python train.py --n_layer=9 --d_model=128 --n_experts=256 --experts_per_token=8 --d_expert=32 --d_shared_expert=0 --activation="swiglu" --moe_layers=[0, 1, 2, 3, 4, 5, 6, 7, 8] --router_score="softmax" --normalize_top_k=false --routed_scale=12.9 --balance_loss=0.00148 --balance_bias=true --router_logit_norm=1.0 --router_bias=true --init_std_router=0.00981 --lr_router=0.00092 --n_head=4 --n_kv_head=4 --head_dim=32 --vocab_size=16384 --norm="rmsnorm" --norm_place="pre" --norm_eps=1e-05 --positions="rope" --rope_base=100000.0 --rope_fraction=0.5 --qk_norm=false --attn_scale=0.177 --tie_embeddings=false --parallel_block=false --init="normal" --init_std_qkv=0.0183 --init_std_o=0.0183 --init_std_up=0.0183 --init_std_down=0.0183 --optimizer="muon_variant" --lr=0.00954 --lr_mult_o=3.0 --lr_mult_down=3.0 --beta1=0.93 --lr_head=0.00974 --warmup_steps=200 --schedule="wsd" --decay_fraction=0.26 --decay_shape="linear" --final_lr_fraction=0.05 --batch_tokens=[65536, 131072] --seq_len=256 --doc_mask=true --train_tokens=592000000 --steps=6446 --dataset="wikipedia_en"
Below are experts of layer 5 (counted from 0) of a mixture-of-experts language model. Rows are named gate (a neuron's input weights, with its number), up (a neuron's input weights, with its number), down (a neuron's output weights, with its number) and show model dimensions 0-127. Each number is 128 + 32 x the weight over its row's rms, rounded and kept within 0 to 255. Numbers have three digits each.
Before each expert's rows: "comes before" lists some tokens at least twice as common just after its tokens as in all text; "comes after" lists some tokens at least twice as common just before its tokens as in all text. This comes from a sample of Wikipedia text that the model never trained on. Tokens count by the router's weight.

# expert 187
comes before: "1", "2", "3", "4", "5", "6"
comes after: "\n", " No.", "3", "6", "1", "4"
gate0:087135127123132105082153129115064131111103139084162102115149103165082118076100146144106117103132089106116136074145103181147063155120126124099121116092171115123096141082090028100117075116166150131102075101117123106137176164161151115143093143195134058164069073086078101159158194103167160082164150117127120180151138090107143116114136130103142137109118140101082132142111175097137182131072
up0:094074096119111094137124115121191108103127114115082148192095137077165164149076100122110145112140125099047090077149111129059163137074080110148104127124110148126094128171101105138063093135188143067129117161135150112147142141136155162075105140182114167121104169175124097107120125094109125110153077087160161200147164127185212105112138127147111129118140135174131122146150168198145104142151
down0:155130109120079116137139173120106143136142083147096146079155133090092109158090105142192188110141090102153085088138049091105162126127096102082134076088142080110082110163139062215093120144148119093115152089113166160129159166107107178122123086185121153139141147090151126147075100086054108161098131126139137190118143151128156121151130086129073167096134131127131219133137118089143118109112
gate1:111139053139085092125154183123115113125156137068126143173098141156179066091115188096167136075164099083150153110172120080083147168146048163177083129169138125122117079081103183114116131095109139124115158154119158090122121103077145126108103155125098119104139079099133089102092188114119201107102101106137125094149077112082129114087108167082128096084123164115121100119129147102197123147104
up1:136096140117088156062113111152104142154177139069086149098139147153178148140155132153113034114155101157162161137099122118093120133137118186132183188099098125156055159095114126107129136159158099119107128180113107168102132195107136140147127141084108087145135122148194195126090135143160149139152099180131104102069156107149130086117104110183169111126116210137089109108159135132161069072095
down1:148109119111146134098128147127127136100061143165177093091115201142100142151111153171088138177137105108176134107172100141128179101077190105122116181079193191129152117108151077181105130117088108125157120151156134152144159165169128118176163153128089104110094130129119130181181158122149069148110146105217121134136128125198099104143091109181165126162104133101128127141168060080114175128099
gate2:083118131077150138143140056195138117126155101192147125125156054114143132122150047122105088112107071098128142128112175147043157131164122186138116136134171096151155121112103135155125172115139152095092143118097108155164133159124120155110187124096041155125137166092182126109150142072153143172119089137149127143152118125147115128130144113051163098148123109101108206110167176080086118100096
up2:111074136176150109190091068134125151137119161119098096170128067056041140086108120144138117122096117139148140141123126138113136118111108053152120177108083091173154111130135172125095191090123168069148103139135103133106169160122090224109151113088141106137126166112189126095099130109099165129099077127110172125116136178123164158122122169132208113155150155152125121110161066138104105125092
down2:102086062108149169174110140121118110125204058152145127140101159143108076190121083078141116065090110081164164164191153156171140130118119137106170124112107129119117098132133103196113109083088142152118098086154127155136157098170129143108121171117075142073081153154218103135161161173131131110107114143141115154129183130106114130130097090208145151097158110126163154189109120146128138105170

# expert 78
comes before: "–", " |", ")", ".", "\n", "),"
comes after: "2", "1", "–", "| ", "7", "75"
gate0:124154122198160131152133130139134145170127126092133069126114151102076093100097127119108141132092133086129112154039154085068137134129108114164229149125091194121122130086113125137122131059113064157125122115149090132133188224090127163105122112136148055144154135123104099126100145118082124101074165089113125108122104090088142135149123174187146132160116181146102130126116205124156110122160
up0:125187100131137117134110127142170120098151105170105098075067115166139069151169120085131156183133161116129097142107081120114092154042174113129143162090148188100116130141154115167098122172142121131115127164106208109097056177136117118175115142092113106082154175178156097113173178076093140166145112097137086091130139162109102122090146145147125112161091134168098190119131137196098129142181
down0:199174133137170089072117106122127110138181153104143108095115125125155179158168053080186146143138144119189142156125056171089097126111160145120157095141152121085044114156198148190148151126126157135117146115135130149095174144079094085108146160135123167119108143119112125154107134152195072164141122137182127138116089098181128104122119130142110153121068121123223123087117165099124116157135
gate1:119162180203105095134139180137102125174171146061250138166141149133146106178155144108127156103125168128171120155072154100158090114140078148112118127111108123077114165130128104145113112134181116107165063130137150163145157102138158097075126087074142133169139050078162141126092158151102144133097164095118144169133113131126115105171162121158096097079138140060119129157098120101084162126142
up1:111121143116097164153099164117173108090166163141041102163099109163134048126065111132156151161103176174174109113099138123151089129059123134080126109059159143062117151120098127197197129113084103139165155160110124110106124147142142129111170112142148095109143156118169122069096182147109091143120081174150115136080140183096161180155144078139167174144121093138101116116100147152136116137168
down1:130090123136117192055112068110124163124135159118155141115117157088155140100124140173083100160141105080102148112152098087122171151185134135177179174176180129179166074097110074078126111073137087114093166162168117096105158130161109137143046160148130101163130101175084103103111124134090125053153155108106145112091097113121162134099144136096113047129106108110096089177096119139109125154148
gate2:104105091129145159108121087190099080088142112149125123093148141128117129179158072112113125121152122123119165107134115164072100137176097062135139064062116110102127127128159122104135122147136093176158116065126101165115049164136092106151092162202156135169077161083068141108105080107183142186150115148154147122157122143169149164129067105154117144169128183120125091107148094187169094168149
up2:076111143123142143082149149053126114160178118089209158114125090163131163110124159141120167108117124100099092141067145079138126103165155164130076122149121123138143128125081188141141156133156116083136128095096152161080044111091120137142081129093154067096147104113081141118140102138207082176051191146106119138096186076138128119127157081124073144117089101120099114123106093164126109149135
down2:126135144123174150057138146057131127177170103087172102100168110138120130100067188145158143086118110060084093138051152123138140086150156118107060142126149170151149128129096152146114169140171130110078121160142151190092115182134161150165081103133169072082167088105112129131134118156093112124081174149130047096138147058150126130172135177093086121139117105090114137128148109123136114104139

# expert 154
comes before: "1", "2", "3", "0", "4", "5"
comes after: "\n", "0", "3", "4", "9", "7"
gate0:129096141114125117143139105176137146149144147113134077117127117095131117049050156088169119132168156106148127128137149116179133158191135153152153066148131087138091078100069082141174129080133129136184109094131094133136064171114153143162173114076084137173112131112091133161023134110157131163122160087148106132124083076080114169159095116127084074133104177161139166172133160118099103111131
up0:099117156128095087094142181165119138061134131160177130139157188145121121118123120127128127206087057110168129165135121140136088110109132205187092152081138164122105123131145142087101116148107120109120121111109101100088183145137120066139068122086142092162125088168161144109193145108102122177133147160106123098142089126153168146174114142154164102218135173155114115153085077155166183164086
down0:070109104127151128116139147104075110115150158133130126146161132097115174125123154102084083133140099137153120108145138138127133113126065130079144107144129162109195114123115110161138124133076108130134148140122146113071095144191059157144139119125153085072131097017130156086169105094071137168190132141117128064163090108194189047135138109095146088110084104109150080099077107137099073148113
gate1:127102181140148161158183082185136142113218082125133140190080143137128143117151139152105148130074145158104118138182092074159112127107103073089091162076176113136076141167132195152084123142105146145096169137116133097157094124085128166127126077144119135148071110148099098133101106094139158153123123123128084160100135045126166136125040143123141126152127107048135130126170092156103119079142
up1:092104153084149098123165128161129152115132095120171150110117135063119155121130104116086136154102148131179134108088183211114130122173119133118126045167136111109130121084161166117165163174126107161160114168142171148078150124114086100180124048099150162128096094117119107108124159086117160107043105103089134128093105168208129136127162145058089108143097181104076076139103119099147131106161
down1:095135148161079125186137117113184116134144166156062117145065119112138172141108161120150111132131148170137093143185077123147139054129093118107133162151146102139143151132167152112110190116148098103141157083074170140159165109149165163162067103134131114128130066138101140084096050111153118191146140091117121122098070117130224097110102168068122111151114118092091121081149085175162123115130
gate2:172057104137103134138085091094163119132102083139119118135148159151123123092098168127133142159188120141141131079142112119106136086079113126126116200059177136105138102085122104144165152195067189109158147102076081115056090112179146107089072133133144170138114129137092109133137074127133069174088102122182127164139126052155126155092080128161177128125099114145133180143129108145110107080149
up2:136134118140093120118141148145122168160096131095098156227115108131088177111149129152104134148160138161123098172155087153108080141102125138108175130130100097122151208191094124164132138162155154162127144241141118143137109136148141136149158070210184147164163140134192128123179173088186147089125134167118106122097149110084173101127133127066125137152129136125137161103180107122200147113118
down2:165110096102126093137134089063122183131140100224161080153112118134083172098110116086086192119123115197126147156114118171127182092087141158129111101129115164133147155118186113131209117161076186100136108167182157122137108139162157082147100119097099191126135075120162082174134085137125173135147076127155142097161130075102181119106146123139153131174126097181133103092121147111121132148132

# expert 233
comes before: "The", "1", "2", "-", "the", "M"
comes after: ".", "\n", "===", ")", "==", " ==="
gate1:128131162149145142106092086126127116063167119148128156182107103100137127118140214135108146143064173166089081113106124157101103158110140077129044108125148107125088162154134142156168097114146127106128130120137101117162073106112046151126123103116097128141106070143136164100124136123196181036137145070136131149103172129173185085092148156134102133101141071157119113176111076146139154112191
up1:083131116124111203117098117130140119194141095148139134080180153145124091121179157144152093158037126173167130100166088114127094098172064169131126117144132111139087114109147124094150140116104140170160145148133188123128152143106117171189087103153201149138120174138155158188153126090134129116141139101116125104092167080164077125109162130094163077118120149133090116102120144028178118072168
down1:105087118123129078075102069160117095112137141162123144139163092105160132165141104162118091171119139111181149110162120105149155155087120143145137152150092163075126103175064077068094127135163146129148151099166101112152157108178139145116052150193174189172124097180121187100146129131078078085159138143121102090121154135130144120038145130137079138102133096194112106110083122167120174135097
gate2:056126103121116080141149136103132161133142117106138111135101172112142092152156071135085175168125162216124060142101077146102114100143178213167157099135141105147128124093174156142161096138107124141143129096201123118141153166115103096127092174101083107105143083150140129147065093112167103097111157127145127122102120122128110183167114122105121013118063119128130148089149175090148130117080
up2:148108125105083122111160154082161131195161150091174177119149123121089092082157083063118118116095107107138157149125114216140094110174152096109140138136165109176150129161170129057115095183094054122182078136145129137138108120160104161134127127104095145055112049101145152178158115134060159148145131161127200092125132113178150147159153106098120150121137114145153179151151108130174118136123
down2:113112091135084090144123158112139163112089139081108129077151171071142100172067091126136133120144103111149112140112110116073136121119131141122129122152101104119109087165126111093139066101115081084114137031168150152101093147092138137200116077198177123125129102106100141111085154108091118157071089165187084086062142103116063121113171184119128141100120064139126137119085126087131169086142
gate3:116192104148104051113089089147061105121107138157116143122132188132068149096133144101106164125108170123129121093114091130114133105140061074114087139157181102132171112156131115102131122089153149126129105124097129088135102161093096163125102100210088175187172097161108144137137157097076115056152132098192116133135094103140191093128121175154075190070132083110133126119137159094113172145120
up3:145100111138122213122102109214145128114110204128139144102177145150170190064081136100159136075078150214056168085174133148125126120099119131149170108108171136150095152136121105167145141091138117119065179143110134073136105078120114065147111140142115108112115110073087086113130096165140118104123141133160149113126147096062131126104141125171144096106095140196115065121123132112111147127126
down3:061132084171132140144134114176095103116125163116128162121086118141090145101071107110140134087126087134169134119157135140139111181170091107100120106162159147194187078148163143111116093088162099139163145116129072153183130136157174101210144130143103119147125112126072118133147142143183083117131152153145129133148075140077122078084148161088115124068081156246121159126087120127084140110165

# expert 135
comes before: ".", "}", ") | ", "% | ", " | ", "_{"
comes after: ".", "/", " (", "_{", "(", " | "
gate0:100146074141119091085086128161080111133184169107137091156147120132110137105100183089134147085163167106164140133169072111133144120125117122054153133106131172145133158152147097103168069106118141173071120152065128104106154150160138153207184138145181098161088142141124104131158160173094151118109154137154140124148165159055145149152135155100147167093170126045139151130105211146175162123109
up0:157104142133125179186157126161165094121118147143179166113130059152107148138133180135136075102157147057123132191157139124120089115143055176135143147100121083161128184075167061118140171082132124122101142120151110136101087126165105186145091134161117118102196151103126082123070103130121130142143179192136101119084163143193125097103138229107091125141148141134098118135102164121124145123098
down0:131098132155160122144099175114111145145183047148147189079137139081091098116154159105117101092131158124164092128196121121138135161129141184094122182179145121105167055120152135124111122124138097180128136174157128134138103138122208130105155139087068092164093169095046145085096125083177085117124143112180081130092133112112181112106092103088139127212164137120119113162117122163129127142112
gate1:158121102131148102154137119107043091092166118139136176120126110171156096133121165117151086149131073155149163184087144151154120170127150122145094109061080138116064181144100114148088099116149081098190096133116069141106082156184128127141091194102122149121126110112123144072136110165113130150130170081162121065124070158112144090108111147131084115088120145145138038182166115178108103136165
up1:097093067108126098171089133185137156123083102100136117204126146126128076089112137106125102116158111160150171092125096103077120115138122122177191135119124122136154156168094083167073136059100142113151061127122083155120140154098093078155098158176120126124146154117143125089117202119101094149118096140128111094186121093119087079115137142139174100095161081117141142216168157075163141109182
down1:111151129102136137164124086147086126125113074159146173153184091069083106113109128131107123146149118163102108083120099143117135074169110089085109125139140151133120101168123168119121081120113192173172124184158121216139184099120102047125150119134179123123160161095105110159174165106108112143146151146138125077130115125102112153169125113137081160152041064079145111107152157154107149057191
gate2:087140065148169096122122168085132115148101122117120115086119137148158083157099088134103159157131127151054127098098112187107124087099157075144148149075116145142125107151093142124086146060176101139100222091096104094142108156143155137078055074162150111118153081166154143190099132144078154159162130119216156144157141113109123100116095168180136150140125075149154130153093105142085137127155
up2:138102140117101109116194110196108084153122152178134136163129141031133077117095135113194165117094109150172113195107171125134121153124065101122097066119140094089175093178135114167081127093130121104139106135169097148105049142094115102145144136114136165155071097084097132124131114119152139112120119148110103086156054123155120093081149162110122087168192165148109089117158108128121121132195
down2:150096110104181106102095084166115095161147111160118076106060184087093121112128082158132123163141136158112167073117161147086071139138125115113104071085109119161106073140140123117170106137136165152109112092084091103136118125110140096107092162087140077138082069163139088089101100101221154124092109088140103131142177143179182097116114130179076163100160124114088094154166139173077137144128

# expert 238
comes before: ".", ") | ", ")", ") |", "°N ", "000"
comes after: ".", " (", ",", "6", "–", "5"
gate0:137130125097133091165120132135088102103167107079147035181130175147136198159164119190123142146132119123154185148150095160124131173148185134072158149056161168082102113123095091144120113149116089162152091088122122074138138176137106123102135183185158112157102124118101105067079164193154107154115189102172107098089081108131122121146128158106140165144093103103136128086178129131128079146113
up0:077127129155144096125107155095152173155111070157050113136149163158138150123114119079177180093094124064111123210114146187134083119159169147107148109155149113104105102175152113084123131220078054121112166169103144130130171137082107139140150130101124156078147129106122147125149153104084089083145173119156089072155113122105130138164147174110108154110179217127113089116111128145127123114109
down0:142164136104143179111111094159113159148171127143132130169101085139092156120146105090122111126092166091184159095104093079079142139154166183117138096123130102127112198122181136152160171138093087063174166146094096169117131154097105116151154150209098108124121011148166086114132161075174138090098143105146184137112155105093178112127123129132106171162075122143147115142100154124120152148184
gate1:148193125173192162118151082161129128160118096089134137131148110121150092125132060104117106116076172132170118146141146138217154124120111105119111126147126091143096104175134047187114145093160119153195094146095093135173148099119155141127137159154135117179068141084117184114085128194180145193090144106190106144112098089087089115155123110101103162138096134159123109118140144150092197134147
up1:130098170118164212106095116100069112125112198088155156114108182183138082039147138121135109162078143114174168128117121109074095124126079188154145112111111137182172084111097160119171138097079107086149142088160084080143135079107187200164113114167122131105137151157146143168057132116086061157160123122137118135113154150135145110145089157134166126125137142136097114123089123156149134120112
down1:142121105162143152141083113098155149138130101145102123161110184105139102146196105165103159160166103129119146096048156178077123068136092091182139122064103093132157092118148138135161108095090145064133122071121078144103103083162126100126150136121083181106137114106125181119121086124203123188126119100158143124128161094190159156154154145209208150128095120163120153109153127143173107147151
gate2:108139053128163129090100103113084130150124140130144117166119150073078131150120134095178106128167133120152131177100064145114177188137111129137114100201117128123102071145138152121129081161105152177116158133200171180146162164132129106059145048164092171141124074124173075105134172132092101155143072107104143105156128099079096110147146127109081130169144130189106075140139158129114110071114
up2:155165088129111132141115172109154142113098169102130131134179112131149117165073148122093138117106116148110085117144146132097090158173120122160175106156122102079151136165120093154125106081079114078106138150124143117165110143080109168174156128068101111247092129085075129104135089120118187056187179128125141124132113156170146209124120162097119112166123102145159191179169172111157124166098
down2:108112109107117094129059091186202148079122159130186140100177126135155138115111125110153052134120174130138178138144064141163146079168140138131136123111149138094101159133095092100147153132130092061148130157126133105160131128113108149142117121174138083108137191126090154091158140093107117179131172160113141101097055129171106112194130118066195116062158127176137171169129133169094168131080

# expert 230
comes before: "The", "==", "===", "In ", "|", "===="
comes after: ".", " |", "==", " ==", "===", ")."
gate0:125153123207101105156126138134128152128116124090126104195108122106085141087200141109115153140126149108070114163121116121072127095161152145132119094101138160185099098145123119190122105044183092055097093117183104076155094126152093120103118087109118177144108122111190125118119125123114115129148175073126156134147178119132187087135118122094099147086093110087082098119216111128077073120137
up0:129159122156136151157138100090116123076158110150083098131122156144139115130059071128088148157177159150160136137126103147073147255142132160143154127150128090140149082153136152093136132189120091143104162159134134135078123122104109114156154151164109063098157153148153113091120114103115108177135184160120141209125067119112099094083196161092147123180143129135177132108123124159163074105100
down0:123106104119098118138160162143135126188112161126117158126086154184111120127163190096093188141179126077145151131182117090139092081092123135127107134081122166167162117125123129139173118099203136170173074070191133136133112120141140112060095103072152183160087073103132109148143132119194156090095067106096138044163140150156171130159128122104156144094117128101090093102147142130091127114172
gate1:116103176149189145099112111088116109170180145064145143175146147126129060142177182131105144094126133199131119109157128142087144144158135116076165107133171132157091143111097090127176126121162127097091110054120142189088117217129170143117132096105138165140132186163201119145121201118099152075091147141201152111087137095138141111055155145136126151135136181112130122089117134140122139148143
up1:161087130160134094154121115084107193111148112117105171063079142137170194178059136128089062114151113088156117148149138133164160127126132114095131192148086047125113238151113131148124103115179117152100104122167121122161133142134128107135112163124083135125153136151160060169146168150121133092113128130055130085103106157133064177124115143139123164139120105155159120137130116132063118058140
down1:106160121098129145077155133184137058115104118124145115196139092118099118103204129103139160120201157171095147141125110086098093193089107141127076124144151198121180118143097143139109191166084140138141149173163110149090118089109163197122119070134202148112154090144100169087157177122163127155148072137120137144145109083141159102125118084195120080163096133164105122117119159151120140153135
gate2:136134152133198177118136156197099187147060119175131141131108107143102106102154116128121150137101159110139140146153112121084108195094082140145162081122199090126095110161157139122147091183120056181121109133155145118192194144166117093083129141114144148160103143141091152120107136140125134167120131104119070127130168125108087159101146105111148126133102072183188062104156217172101139125147
up2:125098162142134139163124143224095146176138110155155083109070075144074125146166173143127171167118172179139133115167131120155131130137107135100151157150191136100140080116127122111094104135152091088182124162151066157137187170091118122120121125142152171099134127118088132166122117109123129204121105124140101152121238113058130094146112140131096127157170123177194149160113180089101110095105
down2:129140089136109147148150133079135104100210143095156104142096121124161100119088115106148173098141142103127102132110096120160152070166120138110112167074073144121193116125115054158063127159143141062089188177077117138068102124150153140163103068137111094105157104166204095135154125128177134081138133128112177116203096132127158108128142111133176122126133147130075150169097060137112099142084

# expert 130
comes before: "| ", "|", "-", "=", "- ", "==="
comes after: " |", ")", " |  |", ".", "===", ") |"
gate0:067161141148097136149140112162077072127139087125136089129173163104152093127140077137101121111126107056075111084102099079115086110109130114160110141129094074130163106044111131145099175125155126083175143107128186138149089085126111092087073147121124071177119110162122114055158184067099121112128101132102165034118141140114142143108107102088178113085108135172123124130087096112154132150110
up0:076154160129181136140177151085135072056165188156144143077100098154147110176091127087143168121124071119120121117123116078166065131124153109095112121130145152125133095111132134182117168168149141138121213077116061135073108096126173130110137119157091130120108125132081154066158144084156133130097120119155122123084170102115054135071128199086149091147130147188138148174165140126153153118125
down0:183087123113154144132063102135168137101155118156194118171065126165143167116133119049188077143165069127146087122108147100121080107118103227174111165113158123137133143120165153107136062086075125109156128161105083134125126115109137166111117128105087127186147162136087111098136149135116107110093154074114077135125124159140144141078152186099142099105149078106144100116131177058165144161128
gate1:125073189094161132113093067143134154129102152126122110149187105213110063089124120104093148118136113109127171123130065192062165136160105182155138129068126167101151121113093111137090141114095109165137118130119096151130153082089097117181087161130086108105143096119089118151104200116135097118145101115096156138082103100149058157169076187138138118141064129144140074079127128159139115093117
up1:145152105133083151117165129127176125165208118139124157098118099105125166194108126143142140153095138161137172104168155165185154200106140081119172150168103148155154084162134154136106163115090149140107165144116104175083122118119131176086112162151143120090099046093161141093182099133169155169082148133085136136128155181074139124142113128123149130124141089105073222096102106175132141061097
down1:136092143136131165187143178115092152100113092091136139155122134128125154143063109149107146101148113085112176125159090135099162129178087148164122150139100163132137155156161168116076113151148140159148054084145126056125153066169113138162127126120142094150122133104062104164080090139071150153033128121131140093109152096157062148138065158138130115036173150171118101103128139105134167100173
gate2:159124137164138071105167048122094158110072127181118081137122154104119083192067132118148131126149125123143108153133097101133187104115057128084136144161092162116221161103112140159153091129097146168131124137165142144075122177160193138143159177152102158083139126154074100113128073130076126165149152104174120160142149102067115097159101139123142099114164166134145162148136077166081171141133
up2:202171134134177134134092161152198093122084121163111115106123070110106134095146153103088100104127178133106145151138121084095180113127126199168116161137125084102177150142104168093137138137170101153078094116093100133174122151088118120089165227092090125151139098165136133113170137138168118098179134099152078178134165110111071123113152137205149154151155111165114176121086157126173149100101
down2:152132130132020118123176145160114182086127178170075132104105172142116122129144126190104122142080192142099103160195171137141151108145158101115134119088198056140153127110047101113100141143150094143132099123086127146132138093107116107129170186112158124147063131070103139123152185127145098145127159119147144171124144073112148095192069080123154153143126131154111154148129174091129165132143

# expert 120
comes before: "0", "1", "2", "3", "4", "6"
comes after: "0", "1", "3", "2", "4", "6"
gate0:115120154104112068079121195109078144100131140107116128167141053139111141139157139122129153118126148120126069090086078118160063152170076117138113099111154141127205154065112168087171076125134158104142167158137139156153115138093106118109143160153155081113116137137103109093140118122082093124180064115148142105094126191126151088101109097050185167195130116151095097158163161072148147096139
up0:116100167169125155154119122121151112162116118130146121104150124096082111172138155105103130123135113171082155129092159110069165100152111113170155175135133140120087176138143170094169064120124152159162077147101130066090130158177177072104090063195118132171114164110165103175192108141109096154052102081155096109103083086135128170095146146139142100086135142108146149053086138188144092123148
down0:096128190142146180083118138152128135116155149138094165144165167158117163144134231163179120142152145183114124105116082138153075120119128131098111147138113091192116154126123068122119074122096148112186128112176148194122163202150130112114118167187148180133139088103163146098137139130146109124107161137128110135157119148172178065190130139101090065119140133092125123089081143093081059158137
gate1:109120169169202125108109114153137141142139144126179117135106158128108133086145103199127074141139128169122145163158144108090127131077213126123141153108144118137108140097056139148133122140103152135113136125066161148147154115123133141161135107087129154130126064116086155161087098081140152125150119106230063151173082149132108160140079077137116159161158164170095173122152082155160124216193
up1:124108050105065196180112132139122158100100196119115143077141111096130093125205114099160113084114130139131134142110122139144152133112145143104174155121174070117156133109095130066104115097165159134142137090195116111142143138116109095154150156111080192079147118145126127072138105139151149138116118161110164106087207137120166067162136062145082144135082193144104123137168160075114108184104
down1:085151088113125169152100140120143160135174139119138122071220128094089150132144140107110146175109148175154150132132027170181141112188160167151144110161139138094145163067135155118137121147119123183169124211173135097214151133113172083176170174122168094111161081167089143120129072122128124193129111113110131101117096157169145146149151095129122113156142107136102097167109151107147096144129
gate2:086037078162085202167143157140170101137089130092127140183154149120102123142154109135132139159103102158093110169084104183101118160093141140121155104070089073141096128137092132138142158099117151157087149125133100133137126119086153153132153085136080103108108168165134144093173137106127088157102120091126168137166112107141145096128157133064109132099141183018063121103096079104128102066110
up2:118105133135097102174028130097159128133105133157122116103168160091139079069149104086135129173174119185099111076147063144119131071065120149112152139146102077135153118131102111073133142111157113122122175152120113128170121104172115104135140078132138141138138079161120122048153138115117156127114061161211109149109116162101173109125100074097152131097111135082170137081158163075121143061160
down2:226075149170149045164132073139160145171108130190156128116136075113155179153151112078147101099142122152049152123115104151140152125118092165148120105134164147121093141152127149107183125129176137143100140074141116127084112146142136126138077094145133097144161052070095157183111097150114160145106122092120103136156152119113178111046169143109131136106183141177102119093072156099102123131134